Experts of a small language model: a variant of Adam for the experts, 296M tokens.
Below are experts of layer 3 (counted from 0) of a mixture-of-experts language model. Rows are named router (the router's row for the expert), up (a neuron's input weights, with its number), down (a neuron's output weights, with its number) and show model dimensions 0-255. Each number is 200 + 40 x the weight over its row's rms, rounded and kept within 0 to 999.
Before each expert's rows: "raises" lists some tokens whose logits its average output raises strongly, later layers aside; "gets" lists some tokens that make up at least twice as much of what it gets as of all text. This comes from a sample of Wikipedia text that the model never trained on. Tokens count by the router's weight.

# expert 12
raises: " |", "F", "iti", "|", "han", "H"
gets: "\n", "==", "===", " ==", " ===", "===="
router,189,201,138,145,131,108,203,214,133,304,229,225,175,88,215,222,243,163,221,194,181,204,195,211,206,135,227,175,161,135,187,194,234,185,140,206,215,243,190,213,167,259,217,268,316,188,176,234,189,213,164,186,259,225,265,195,200,202,196,232,217,185,215,240,237,195,209,192,143,156,225,196,176,222,192,206,150,147,189,162,304,241,263,215,223,187,214,158,218,156,207,153,207,189,183,194,198,193,210,268,272,213,167,210,186,191,262,177,190,244,192,179,207,154,174,237,127,181,252,149,163,185,255,165,191,224,281,235,196,184,222,220,290,182,174,187,159,139,240,200,206,168,230,163,141,186,214,281,239,161,150,296,231,266,234,169,193,192,235,203,122,264,221,191,212,133,165,185,200,254,178,174,232,167,221,190,269,201,151,144,210,232,215,200,213,238,231,142,207,191,179,181,209,193,270,270,173,152,213,214,135,249,274,200,214,249,232,203,178,173,178,115,268,210,179,244,237,261,168,215,212,198,212,252,152,174,149,154,191,141,283,170,213,139,146,167,241,166,176,224,218,217,142,177,230,167,239,209,293,146,206,223,195,275,222,179
up1,139,249,194,199,285,235,190,110,127,230,174,193,277,268,171,143,155,224,166,197,229,125,188,229,202,104,198,182,224,206,179,219,193,220,188,165,119,178,212,219,240,203,174,173,183,224,260,225,191,194,226,243,181,221,204,214,220,234,175,172,182,131,175,180,186,184,148,136,208,249,173,214,245,239,166,155,166,189,203,195,121,178,164,255,253,219,196,268,172,210,192,280,207,222,259,249,179,160,194,132,166,162,278,117,195,157,219,171,203,174,188,193,194,209,213,154,169,200,173,179,152,224,203,242,199,215,172,186,227,219,148,258,172,161,244,168,104,255,174,278,162,219,172,223,201,223,245,195,328,218,252,122,226,164,212,197,169,156,182,165,159,201,283,188,170,247,131,165,223,163,196,185,209,197,253,206,225,187,217,223,231,285,121,161,221,162,178,293,188,193,212,268,210,209,183,203,281,237,190,237,258,221,184,183,233,234,196,251,224,187,180,232,218,212,201,123,145,164,245,236,153,276,195,192,250,256,183,302,228,195,180,192,200,218,224,261,145,257,295,153,142,184,260,181,184,160,178,209,211,139,221,240,209,194,204,204
down1,190,188,223,188,214,273,199,187,215,272,137,199,160,266,201,158,120,133,218,198,181,195,266,271,233,232,192,265,169,212,187,244,153,206,216,142,251,221,190,216,204,202,229,171,232,127,192,173,211,197,163,203,197,182,116,194,189,162,175,239,178,192,149,209,150,144,176,173,280,177,176,211,173,146,234,204,174,251,179,182,173,152,163,210,139,228,169,245,254,244,238,168,163,215,187,252,217,195,131,148,115,167,159,218,207,182,199,211,202,175,182,256,153,250,157,181,263,160,224,149,179,155,223,310,167,237,184,123,172,274,156,166,241,219,216,207,227,217,162,226,193,240,162,196,257,245,253,145,199,224,323,127,192,212,197,213,219,303,258,243,241,161,160,174,211,263,176,215,195,145,171,234,168,281,154,165,138,208,177,232,278,179,105,235,186,177,159,209,184,180,181,248,225,206,139,196,206,212,196,182,185,131,244,220,171,250,180,195,205,267,175,249,218,182,246,215,163,156,182,125,155,282,244,133,219,196,243,198,157,183,168,207,189,258,234,213,193,206,181,239,115,174,225,272,204,197,175,180,196,262,162,257,183,208,212,268

# expert 62
raises: " same", " whole", "een", " critical"
gets: " the", " a", " The", " A", " an", "The"
router,127,181,135,261,173,131,231,242,189,223,205,200,239,187,199,166,148,218,189,126,202,196,171,215,151,188,107,146,169,204,206,143,229,202,138,186,159,249,246,193,213,233,233,160,256,206,195,210,193,190,295,141,239,211,196,206,229,199,171,211,172,177,184,224,158,233,221,262,199,209,256,233,174,229,192,252,190,161,116,190,248,225,149,128,145,200,197,213,165,204,122,228,168,142,202,238,173,186,199,152,201,161,176,236,251,201,229,191,219,130,253,226,201,245,218,197,217,224,202,236,214,203,164,277,164,321,231,222,178,193,201,199,296,240,188,214,134,160,172,225,208,226,145,232,195,188,191,248,181,164,186,229,196,135,149,172,248,133,139,209,202,201,270,187,173,108,176,276,231,189,158,172,226,205,189,170,226,267,211,192,206,202,149,279,155,262,196,260,214,141,220,140,219,179,249,204,210,208,244,254,195,227,224,215,185,180,197,177,209,251,224,136,248,262,227,252,285,183,243,171,210,175,223,205,205,270,157,227,249,179,227,222,188,159,207,200,207,155,160,166,117,215,260,232,160,203,235,218,213,201,310,268,178,289,84,138
up0,265,186,199,190,223,254,200,221,180,180,148,170,200,105,189,179,206,187,170,194,162,152,224,207,224,127,208,149,199,108,173,165,179,258,186,259,225,222,202,262,192,218,155,232,153,216,199,241,204,159,241,239,181,273,221,236,176,231,188,208,222,217,248,211,222,159,171,169,209,186,186,256,219,268,169,157,234,153,177,275,254,227,193,146,187,195,125,177,253,162,185,221,208,254,200,207,173,208,119,275,227,167,221,206,206,232,146,103,170,241,223,168,178,198,203,201,192,143,183,266,162,258,200,179,264,210,227,121,155,238,213,227,173,207,231,180,217,267,232,234,173,196,186,167,149,138,232,270,242,204,265,230,265,178,203,162,235,234,221,133,164,150,217,222,70,250,204,238,250,287,151,197,168,259,152,188,196,238,258,193,199,231,187,142,302,190,158,223,175,205,201,224,225,183,118,264,243,254,256,140,144,224,188,227,224,273,201,229,205,177,221,277,217,217,212,170,222,134,181,214,124,311,188,206,162,230,188,149,157,193,194,149,234,259,200,187,197,176,220,193,246,173,133,187,214,229,192,140,236,268,250,196,226,184,162,212
down0,200,155,189,202,193,140,152,292,187,151,254,192,147,202,201,259,258,233,176,214,210,192,200,199,251,133,219,229,263,162,227,219,135,196,204,180,134,190,209,205,130,175,191,186,192,315,194,215,223,225,264,260,243,176,147,157,240,196,226,168,263,104,190,218,216,201,210,214,135,136,187,233,193,189,227,205,178,181,206,229,155,183,159,244,242,192,227,150,211,128,153,264,218,259,230,224,132,260,150,134,219,256,187,245,147,151,200,195,256,149,208,158,194,170,183,155,230,146,194,262,220,243,201,133,301,175,111,207,170,275,223,235,159,245,205,175,220,221,241,247,158,170,155,133,179,131,177,179,227,268,176,185,200,179,169,188,183,252,213,219,188,227,208,212,214,287,225,254,156,256,220,198,217,143,210,166,249,203,188,219,243,180,271,205,282,237,212,154,242,266,207,255,85,165,159,211,138,186,155,189,180,203,135,174,243,193,162,207,149,199,215,169,208,164,240,188,209,243,225,232,215,147,147,214,277,252,177,171,169,229,210,198,224,237,191,163,257,247,253,195,213,190,139,199,195,208,242,228,245,203,235,220,210,179,99,208

# expert 44
raises: "listed", " year", "aves", "ights"
gets: ",", " and", " that", " which", " who", " or"
router,113,195,191,196,177,176,190,216,229,161,201,189,178,244,201,181,181,171,181,188,146,245,216,118,250,244,184,179,227,253,160,186,112,213,241,251,136,254,176,209,162,204,193,260,180,221,227,192,185,177,249,160,283,204,243,205,149,216,228,169,207,187,228,234,315,170,140,208,239,156,220,214,187,262,195,168,243,188,203,217,270,250,160,204,186,208,176,211,280,266,158,131,166,169,221,131,173,169,185,129,247,203,258,201,230,207,157,181,208,157,225,127,229,225,247,147,219,181,92,233,234,234,191,150,246,194,148,172,161,213,186,256,242,184,236,183,233,270,260,209,177,202,183,196,243,195,239,244,246,180,250,164,227,185,145,221,220,260,193,212,221,148,251,182,167,200,227,222,211,215,117,168,196,212,161,155,271,244,257,140,141,215,196,184,158,194,179,158,208,179,246,112,188,164,213,193,249,188,302,238,164,194,141,238,192,250,168,200,148,172,264,257,179,169,241,124,211,136,140,241,193,181,171,205,196,211,136,173,165,245,272,199,248,214,175,217,261,175,208,225,276,182,65,252,163,199,189,177,191,180,215,200,223,218,180,128
up0,203,92,208,267,182,150,144,57,128,238,162,206,158,193,191,233,189,233,235,246,205,178,211,238,135,151,200,160,166,157,217,187,250,247,142,162,233,177,277,190,222,214,142,197,261,244,226,219,214,187,216,136,163,214,242,231,224,170,70,210,203,110,170,225,159,154,220,117,192,279,218,217,259,258,229,215,163,169,217,203,195,252,185,228,223,198,163,182,219,137,241,216,190,167,184,236,217,222,182,157,219,189,144,210,271,209,177,183,232,210,193,135,71,194,218,254,245,141,210,203,182,183,197,229,166,261,295,174,171,167,179,176,189,207,143,182,176,155,213,220,162,192,280,166,181,205,180,190,170,211,259,226,230,106,206,226,218,225,223,158,170,222,243,257,154,196,237,234,259,192,217,184,260,257,223,182,174,230,236,279,203,189,148,226,258,213,172,251,192,217,238,202,214,179,186,245,219,209,227,123,205,209,181,149,176,239,261,214,163,227,141,151,228,226,245,205,209,207,222,204,162,311,205,229,156,232,206,169,166,177,235,178,241,219,139,141,192,230,169,192,188,173,216,263,287,202,165,222,227,175,228,244,225,254,198,226
down0,202,215,178,233,216,228,194,191,196,187,145,195,270,233,194,239,251,198,199,218,153,146,201,223,122,200,184,191,210,187,226,99,166,213,136,160,159,138,186,175,250,175,236,169,280,198,214,226,222,211,250,190,174,212,218,204,195,222,163,216,221,201,209,171,71,182,216,147,223,215,182,201,261,171,219,212,229,186,178,174,202,192,209,187,226,197,184,163,177,232,152,186,242,199,189,286,218,265,183,212,249,210,238,187,195,228,226,185,232,73,193,222,80,193,202,216,174,163,222,193,183,173,198,198,96,286,238,217,204,184,206,140,233,136,132,196,190,164,170,254,212,137,237,137,243,153,228,198,331,227,180,278,264,138,204,194,210,149,148,191,102,258,214,215,205,209,210,229,188,123,231,227,241,192,232,222,194,243,138,244,269,201,229,274,219,193,229,214,204,266,213,247,145,203,215,172,210,244,251,170,170,222,259,136,173,189,173,203,195,189,144,123,250,229,193,267,169,208,221,242,206,277,248,221,128,255,231,155,191,132,199,194,246,175,195,199,202,193,189,126,125,187,234,220,174,200,195,213,130,153,159,280,153,188,222,159

# expert 4
raises: "ress", "enburg", "ivity", "ras", "ings", "lam"
gets: " the", " as", " that", " it", " to", " which"
router,213,188,238,171,194,198,201,199,119,200,211,210,180,241,201,149,128,176,144,170,208,266,214,205,165,205,163,169,156,253,169,97,128,213,195,287,165,185,174,216,216,218,185,187,239,255,223,239,196,158,216,226,240,259,183,198,204,266,223,235,253,207,158,300,209,147,235,167,238,155,148,207,215,208,200,198,205,194,230,239,138,226,173,193,204,202,145,137,158,207,181,233,214,189,206,189,180,214,185,158,227,232,263,180,201,207,157,193,245,241,190,119,272,154,287,163,153,204,199,281,212,181,143,172,205,215,178,212,186,212,216,303,212,137,171,204,144,159,220,242,165,234,148,317,216,181,223,199,271,213,293,215,240,134,172,177,292,120,141,195,217,232,266,140,155,186,245,181,313,248,124,206,174,198,236,207,237,182,249,148,196,233,178,229,196,232,244,248,161,201,186,129,171,132,267,236,202,199,212,178,227,188,168,210,251,172,144,217,171,158,185,135,234,171,186,170,182,184,204,204,198,211,260,183,167,166,207,69,264,234,156,155,182,221,188,199,214,209,202,238,143,174,229,160,173,205,252,187,183,213,195,279,250,233,200,209
up0,230,218,202,226,231,167,173,196,231,189,192,183,231,172,180,134,217,167,152,126,172,233,200,147,162,113,232,142,165,140,236,170,181,250,162,164,263,242,162,242,202,227,187,204,175,237,213,244,158,163,242,258,267,245,262,212,169,243,195,212,243,217,270,213,198,235,230,150,158,235,155,228,210,233,133,133,206,195,203,238,226,231,129,187,258,221,147,166,266,200,172,260,194,217,246,202,122,210,135,199,192,170,141,233,207,181,192,145,187,198,238,180,196,185,142,212,244,120,175,245,201,288,248,278,218,233,220,180,182,188,256,243,167,180,193,198,191,215,168,212,142,172,238,219,220,177,182,201,191,204,243,255,182,170,182,192,174,190,261,102,182,181,183,160,179,272,244,242,216,281,222,130,139,188,238,206,172,286,216,170,140,183,166,210,237,272,198,226,211,230,178,152,184,226,140,242,223,240,234,179,158,268,240,200,251,208,258,170,224,192,162,222,216,169,260,229,289,176,231,241,153,216,174,251,256,219,147,191,137,245,247,109,267,161,215,179,184,119,90,181,196,223,226,223,142,213,175,259,276,195,189,178,218,256,175,164
down0,197,233,119,185,202,198,189,226,210,231,194,176,188,272,233,226,233,160,178,120,201,107,173,139,80,211,193,197,199,229,154,153,184,163,218,188,235,232,208,187,237,201,248,110,270,182,116,233,203,216,177,287,142,206,228,184,145,162,268,219,261,170,210,166,166,172,189,143,221,184,189,150,228,252,227,157,161,175,185,197,213,99,142,176,277,164,204,214,196,219,219,244,208,192,185,219,235,226,250,207,264,244,138,207,163,185,184,239,249,177,176,237,229,207,205,244,195,212,209,224,232,248,132,265,227,181,248,219,154,119,256,258,180,174,242,183,187,231,204,227,185,186,185,202,180,198,274,138,160,186,140,218,190,161,220,224,247,134,174,200,187,257,196,184,197,232,255,269,176,186,247,184,231,184,236,256,219,210,250,262,231,199,191,149,241,252,198,158,204,146,122,203,243,203,228,190,93,202,160,243,252,316,183,164,180,235,281,234,255,115,157,193,143,157,277,221,197,257,115,199,219,199,172,255,211,282,154,215,194,226,171,177,178,175,202,202,189,179,195,146,191,151,208,221,225,223,192,239,212,160,245,266,198,170,186,202

# expert 25
raises: "lik", " Spe", " Voice"
gets: " by", " with", " to", " up", "\"", " for"
router,226,208,266,215,237,209,235,219,147,240,232,213,192,155,190,174,206,224,269,182,196,159,223,195,176,193,172,144,190,171,222,177,169,199,208,186,147,201,224,221,246,247,233,251,284,190,181,257,244,187,275,226,170,216,178,184,178,296,185,194,220,177,174,224,172,169,177,202,235,225,145,214,240,239,120,215,137,151,180,264,193,244,206,228,171,237,153,181,160,158,118,176,207,204,215,161,165,247,163,246,201,247,151,170,228,199,249,202,190,202,157,149,128,217,255,220,195,82,263,237,152,208,214,172,192,265,283,205,196,194,209,177,249,199,202,168,172,185,233,208,209,197,103,247,185,260,199,301,222,243,205,220,206,197,200,227,177,148,191,181,159,132,178,181,207,179,162,188,202,250,205,226,251,147,188,243,191,201,279,152,260,198,131,156,213,288,133,249,185,201,106,227,201,198,192,167,179,246,214,256,264,247,295,199,205,126,269,189,175,183,219,102,218,233,166,203,216,217,252,248,152,201,231,208,208,147,173,146,210,136,217,172,161,195,153,227,157,252,225,194,134,225,196,219,106,164,205,303,213,173,304,183,159,157,212,205
up0,173,209,195,227,123,175,157,144,222,210,163,191,192,201,174,172,163,258,232,180,225,211,137,175,219,148,112,163,162,211,215,219,177,250,186,199,208,247,231,259,227,209,120,237,203,265,268,175,201,155,203,180,185,248,240,234,190,260,184,222,183,185,256,161,200,229,236,211,214,164,238,274,276,210,188,146,166,142,195,230,229,247,133,174,151,211,187,163,242,155,173,166,180,197,240,196,157,197,173,276,177,143,167,198,183,221,150,152,169,237,223,169,202,168,159,193,159,165,218,288,84,268,240,197,206,187,226,116,165,186,183,236,181,261,178,176,213,288,172,261,172,239,254,246,243,246,239,232,256,178,226,159,196,160,149,77,189,180,328,141,218,161,232,203,151,196,187,208,222,164,180,181,181,161,141,189,290,177,218,223,191,217,171,237,295,211,221,200,177,232,247,124,188,241,283,134,164,142,268,226,201,265,250,247,210,162,179,206,165,185,199,221,253,233,195,196,159,179,223,229,171,173,247,221,157,254,207,174,161,202,186,173,241,236,209,166,159,171,214,201,209,258,240,150,119,183,257,174,238,149,197,184,198,227,152,171
down0,215,210,166,215,168,179,169,250,259,188,185,237,266,209,217,179,163,180,159,187,164,202,239,140,156,271,202,179,205,238,185,299,211,234,210,253,171,284,213,130,236,180,251,227,206,160,118,181,211,222,223,146,199,225,251,207,219,207,171,200,174,247,165,205,134,230,176,254,180,162,224,224,130,178,138,278,265,256,127,200,198,183,282,236,263,135,236,137,169,230,198,288,180,197,211,254,185,176,189,174,171,238,280,241,188,217,200,195,192,218,218,217,196,153,167,190,134,309,247,169,157,215,202,251,196,204,163,215,231,142,249,190,78,107,206,177,287,259,142,203,115,172,195,218,154,143,178,222,274,271,194,203,219,225,213,210,229,148,227,136,218,236,165,241,171,191,168,227,200,178,273,111,225,167,212,204,196,217,220,144,300,170,198,189,189,253,210,189,244,185,142,142,295,171,206,164,184,202,202,171,181,182,248,233,165,150,264,238,207,172,205,193,174,134,168,188,162,131,216,179,174,289,200,155,237,164,208,156,160,230,186,172,184,198,143,207,181,154,155,217,203,229,171,205,214,182,246,192,206,208,199,164,201,191,187,204

# expert 8
raises: "sson", "rez", ")\"", "Professional", "\")"
gets: "1", "2", "3", "7", "8", "9"
router,242,145,274,193,256,205,226,137,167,193,122,190,157,225,192,216,226,223,192,147,126,243,188,212,157,213,231,184,151,119,217,144,180,243,187,200,193,266,250,206,202,189,164,241,242,228,224,295,239,188,228,251,209,195,253,183,219,225,127,271,223,202,215,207,293,233,222,178,229,253,239,213,213,208,119,204,250,164,188,236,305,299,179,182,195,227,141,149,244,219,139,218,197,191,229,212,184,226,114,183,222,184,223,214,217,195,202,211,244,155,232,138,144,233,293,225,149,127,125,274,121,179,231,211,176,227,292,175,192,131,221,248,211,173,171,210,247,185,223,216,148,241,186,183,273,159,201,220,160,204,199,282,202,134,193,219,300,210,190,213,136,204,190,167,178,130,221,228,247,215,196,162,225,219,202,239,204,216,244,209,212,208,166,201,264,231,157,275,166,224,124,199,161,194,269,188,179,246,247,169,218,202,238,163,201,156,214,179,136,188,226,149,184,188,221,140,232,196,259,182,150,224,240,228,203,220,247,214,171,175,270,163,155,148,180,188,218,183,121,158,229,215,168,253,234,189,194,199,281,265,232,191,207,198,160,191
up0,192,112,186,202,183,201,238,174,256,218,224,213,260,245,144,188,186,125,196,230,211,214,251,157,212,181,196,171,189,199,172,202,195,259,210,267,265,229,129,251,232,193,165,154,173,241,287,189,184,169,205,141,166,261,224,197,217,186,220,228,168,266,197,303,127,147,210,196,193,153,178,212,203,193,200,198,104,128,269,248,183,252,153,224,266,226,109,233,202,133,203,230,187,175,193,161,110,243,150,191,211,241,209,249,263,214,165,155,201,254,213,200,241,196,229,136,194,222,148,187,242,200,163,164,243,267,172,202,167,180,204,212,161,155,176,184,183,162,206,227,179,137,218,233,213,218,254,188,197,192,203,219,272,123,191,164,198,177,196,187,234,232,146,191,188,234,230,250,206,241,156,161,147,157,205,179,167,243,189,191,195,237,205,257,242,317,165,199,194,243,283,135,142,172,125,224,158,199,167,147,190,266,196,225,255,249,205,228,209,178,229,294,272,183,189,211,170,190,230,212,185,182,210,223,191,176,217,153,219,230,163,138,222,230,123,217,208,126,223,148,214,221,101,158,177,160,181,236,254,235,209,210,309,260,217,154
down0,216,195,125,199,217,238,244,241,172,183,152,180,135,189,221,108,172,227,221,177,118,235,147,162,276,190,198,215,225,153,177,183,182,167,127,190,195,207,277,233,258,231,262,212,247,227,117,227,225,210,236,198,199,135,285,191,175,205,258,228,201,202,187,243,201,230,229,182,237,197,260,168,121,194,256,222,207,162,256,293,208,175,214,189,122,230,216,195,164,187,231,258,207,208,195,176,225,148,199,187,192,224,143,225,205,198,127,214,226,187,146,197,221,184,167,210,211,133,192,153,185,214,179,187,200,196,131,117,250,178,243,227,214,193,171,205,205,192,157,187,267,211,284,223,197,173,241,168,223,292,124,203,161,197,180,180,162,152,238,213,159,214,78,136,191,277,224,178,266,210,199,223,124,189,142,164,141,185,223,173,210,190,162,178,192,326,259,225,197,236,211,212,201,180,235,126,111,155,184,170,179,193,253,253,212,198,255,210,260,154,179,171,169,227,200,244,295,224,144,171,237,194,173,151,235,253,168,166,183,208,192,268,268,155,205,157,209,261,199,199,181,267,183,176,147,249,222,235,232,192,190,251,178,178,158,224

# expert 34
raises: " most", " development", "rd", " main", " largest", " growth"
gets: " the", " a", "'", " The", " his", " an"
router,211,117,141,278,186,163,190,215,159,182,190,196,241,234,199,190,229,186,167,179,183,226,139,179,148,228,183,140,181,225,212,85,187,206,198,255,164,185,224,205,238,208,220,180,259,219,218,212,216,179,209,176,291,229,249,184,234,176,200,227,203,228,219,312,182,213,222,238,193,191,199,212,195,216,168,207,134,179,138,243,163,223,192,166,232,215,194,206,141,175,140,199,174,178,200,239,182,233,207,139,208,209,190,202,294,215,191,181,245,160,195,222,206,222,201,181,222,221,186,203,240,202,206,235,175,285,203,210,194,126,217,232,307,218,171,210,132,171,181,218,184,166,263,247,275,222,231,216,216,147,229,223,212,65,70,207,296,141,143,182,186,209,250,167,179,199,211,198,243,173,113,166,217,178,187,149,210,192,201,197,150,167,164,284,152,278,232,187,173,179,276,97,204,163,251,254,216,156,211,222,203,219,236,180,209,207,178,204,191,211,208,137,259,200,199,213,200,195,228,212,194,174,295,198,210,255,180,151,264,242,195,186,268,188,159,192,207,156,159,156,152,232,178,255,197,181,194,225,203,202,217,277,250,357,183,154
up0,205,170,264,174,180,216,150,183,167,207,258,237,194,148,204,186,194,169,237,220,158,210,231,204,252,109,207,230,167,193,194,244,133,245,187,185,200,262,118,197,156,198,179,204,117,252,199,245,163,220,277,191,100,240,268,246,178,153,220,221,142,204,197,218,146,130,193,179,179,182,200,201,227,225,161,238,152,144,228,246,244,245,106,179,194,136,185,184,236,221,224,202,235,208,150,196,240,224,169,229,215,246,240,174,151,236,191,191,164,216,250,160,152,209,170,195,191,175,144,212,236,238,170,98,276,105,249,164,214,211,218,235,147,183,195,180,279,206,224,208,203,223,228,118,149,191,257,230,177,250,202,175,304,187,223,210,174,214,264,199,198,177,181,222,186,192,221,252,219,205,185,246,154,294,221,245,192,220,220,231,273,204,177,170,239,169,115,213,189,234,183,235,119,188,119,206,174,248,177,156,170,166,178,227,249,206,249,169,209,130,186,246,242,217,256,186,136,226,207,172,133,200,185,211,189,188,189,196,100,279,225,155,198,250,157,184,185,226,195,202,266,213,158,166,289,235,167,165,224,274,148,158,243,158,154,158
down0,221,148,247,195,184,198,194,182,151,201,214,195,130,182,208,232,154,183,217,212,176,269,202,212,236,121,201,245,201,210,184,199,199,167,246,184,161,280,275,192,183,191,202,243,160,208,225,212,216,224,258,241,216,198,234,199,212,262,194,224,223,186,227,243,253,164,181,160,196,210,201,214,234,169,219,211,214,179,179,255,198,192,171,217,188,226,230,137,285,210,201,194,220,256,206,269,167,219,170,232,248,208,173,187,145,208,140,199,195,226,263,134,184,210,136,168,210,144,149,239,221,243,139,159,290,217,155,296,149,260,230,230,134,132,175,183,203,240,225,207,178,148,202,121,191,167,166,198,143,324,210,256,170,185,259,174,233,219,289,236,183,152,180,182,249,159,179,223,166,299,272,170,238,249,257,199,211,176,214,145,200,182,221,187,192,150,185,245,193,255,187,202,163,194,171,192,152,169,194,201,188,225,146,269,216,182,236,217,155,89,143,297,194,176,175,252,175,219,160,211,210,182,189,270,226,143,167,211,74,180,234,208,200,208,198,169,221,186,219,226,264,163,141,175,210,140,186,163,230,167,240,97,156,156,86,199

# expert 58
raises: ":", "onian", "men"
gets: " was", " is", " with", " were", " had", " has"
router,218,214,273,198,126,186,204,161,194,223,151,189,226,225,180,171,169,128,200,182,248,247,178,189,244,88,206,200,225,247,185,217,200,215,227,230,168,203,170,229,189,259,118,136,145,254,191,170,168,181,167,144,245,199,224,177,227,204,173,257,256,188,231,217,282,241,206,194,223,126,197,236,224,171,157,122,214,233,265,188,221,221,198,188,227,207,180,166,219,114,196,222,144,172,214,138,181,207,200,244,167,182,259,231,200,159,156,208,192,270,202,125,230,172,190,181,192,233,198,216,194,210,187,197,249,240,229,157,183,244,208,216,182,240,250,229,226,206,248,238,125,238,211,297,186,130,148,155,112,178,260,205,181,171,80,195,219,171,214,220,188,169,153,161,201,165,305,236,215,203,155,165,199,178,204,175,176,274,281,181,128,194,263,242,212,213,138,153,146,173,171,109,186,167,140,223,250,213,167,189,191,273,265,294,254,160,268,205,177,175,244,159,207,152,240,233,178,269,193,163,202,166,212,278,185,214,259,173,195,216,137,186,185,222,134,205,278,222,205,222,228,223,165,172,215,211,212,206,216,246,233,120,242,244,214,172
up0,251,143,236,161,144,238,187,210,233,243,192,212,238,168,228,136,179,158,209,169,170,195,217,259,195,191,160,146,177,154,139,201,245,169,147,228,197,190,267,246,162,193,238,251,247,188,206,241,147,204,205,156,255,190,183,191,207,230,179,193,191,237,213,211,215,185,176,243,243,182,177,233,231,223,115,206,283,210,175,215,177,202,278,191,189,182,216,59,256,179,238,200,176,169,129,219,162,179,222,214,249,218,149,270,224,215,184,179,205,160,153,132,209,190,233,183,255,203,256,217,141,170,162,165,226,200,221,265,206,130,267,162,131,172,142,223,296,198,229,203,178,190,213,173,230,186,184,164,195,217,172,226,165,239,209,128,199,178,236,273,191,193,158,174,201,215,249,92,213,246,135,156,171,197,252,182,269,323,270,188,172,140,146,185,154,167,291,225,151,134,226,165,219,188,224,277,178,166,194,165,248,245,216,215,148,267,250,217,138,180,237,131,218,129,167,244,232,212,148,182,208,241,181,169,178,205,231,119,207,165,216,205,171,173,246,161,171,216,124,175,171,179,190,219,247,191,183,262,223,217,258,145,224,229,231,159
down0,173,209,166,259,220,231,188,272,141,155,168,186,174,206,195,241,247,261,200,209,213,253,210,170,204,234,234,228,128,266,242,142,229,164,223,232,194,169,188,192,213,184,287,210,177,178,200,207,219,189,257,242,200,233,77,203,182,223,278,196,161,198,166,156,158,236,248,222,208,229,170,203,171,189,234,232,138,231,185,196,138,188,207,153,195,182,182,244,235,228,249,73,231,256,192,158,247,137,247,182,214,222,140,159,202,226,177,195,187,159,266,286,180,227,201,198,270,242,173,187,153,143,221,222,155,182,183,166,219,171,171,198,224,283,127,193,198,231,182,151,226,237,155,298,158,249,144,203,188,219,248,139,206,200,193,193,171,197,170,153,229,177,146,191,181,239,203,249,222,192,207,167,217,146,151,212,204,191,142,257,253,233,222,213,233,160,169,254,211,201,153,238,268,246,171,132,314,200,224,211,215,133,137,191,228,193,171,192,164,195,225,168,185,177,187,178,180,152,238,226,157,226,205,246,184,249,223,252,150,177,186,188,167,274,262,160,141,271,232,214,164,172,283,206,194,173,168,239,134,239,119,247,138,159,207,310

# expert 5
raises: "arth", "teenth", "ancy"
gets: " also", " first", "u", " be", "ly", " not"
router,163,214,270,186,293,243,221,128,128,159,170,169,143,181,212,216,237,265,152,115,209,231,171,169,98,238,136,140,229,195,238,152,198,234,234,175,187,244,226,225,241,258,225,229,227,238,193,187,156,187,219,219,185,231,187,213,206,245,221,190,206,160,200,229,210,246,139,225,227,253,253,201,185,252,177,237,168,178,165,280,193,249,255,185,162,177,185,159,204,234,193,199,219,200,156,294,183,238,168,158,217,188,213,183,236,156,138,186,284,229,205,152,180,270,174,198,204,169,160,262,160,155,210,154,214,243,183,198,230,168,177,232,212,140,209,209,174,224,182,212,192,189,170,241,103,188,137,188,259,211,200,252,227,222,209,209,175,159,161,193,217,242,227,139,174,151,159,183,222,292,229,226,218,182,297,289,156,245,217,214,202,213,152,178,242,263,172,242,213,189,228,175,156,215,245,189,167,216,210,148,192,155,179,154,275,136,192,178,173,183,100,122,195,184,171,261,213,161,218,194,181,285,218,208,209,148,180,183,224,210,196,165,93,197,183,179,147,188,162,120,224,288,266,204,157,196,225,235,269,239,233,91,211,174,176,179
up0,251,173,235,211,200,162,178,253,218,187,252,174,190,124,230,189,215,104,221,245,215,226,225,175,298,254,158,196,230,161,163,209,155,231,212,251,221,181,192,237,91,157,190,208,278,183,204,211,208,188,229,174,203,208,185,227,234,275,319,183,289,168,182,215,220,209,148,223,206,153,227,186,164,236,165,196,186,184,227,274,188,182,183,234,165,247,206,183,240,221,186,169,203,138,159,222,224,203,198,189,232,180,221,160,171,245,178,193,214,202,245,255,212,240,167,173,256,228,141,207,158,174,266,273,157,227,141,155,143,209,163,138,194,227,203,193,252,163,199,172,206,87,210,255,258,220,188,179,168,147,251,221,147,172,115,145,269,292,246,184,225,267,243,203,185,120,270,240,233,206,165,190,150,237,219,236,192,279,267,160,127,212,207,252,218,227,206,187,250,205,157,119,218,258,211,146,253,150,164,145,178,190,112,234,165,171,219,193,221,232,205,189,186,138,239,204,196,170,183,182,188,216,219,241,260,145,190,216,194,235,226,169,185,207,221,178,155,246,198,219,224,259,226,256,191,150,199,282,232,247,225,127,202,241,172,259
down0,161,143,214,232,214,179,200,270,175,190,252,188,212,196,200,228,165,231,303,249,188,199,174,176,178,213,218,236,207,250,225,239,207,174,229,227,230,190,205,158,191,193,234,223,177,193,178,277,190,231,203,233,180,207,263,211,196,218,145,224,137,236,178,210,274,132,137,205,125,164,274,207,247,229,255,162,111,214,234,234,267,155,268,185,157,200,205,163,151,228,140,166,187,225,188,166,181,217,210,146,172,206,253,192,225,231,156,175,196,207,194,213,126,159,133,218,198,185,222,204,175,55,267,231,137,230,190,229,223,144,204,203,213,173,154,211,186,165,178,191,171,101,218,215,127,174,197,215,151,251,205,183,210,204,249,220,195,232,152,224,175,299,314,193,174,117,189,247,217,188,135,174,268,189,195,226,265,204,308,196,140,213,199,213,264,183,195,238,215,172,162,176,232,243,236,215,279,169,196,185,241,100,154,219,223,141,208,188,284,253,240,175,271,170,185,159,154,161,203,195,208,202,205,126,102,151,185,223,196,183,223,211,233,185,242,279,195,217,197,210,188,215,178,196,189,138,198,240,220,284,242,182,186,237,215,238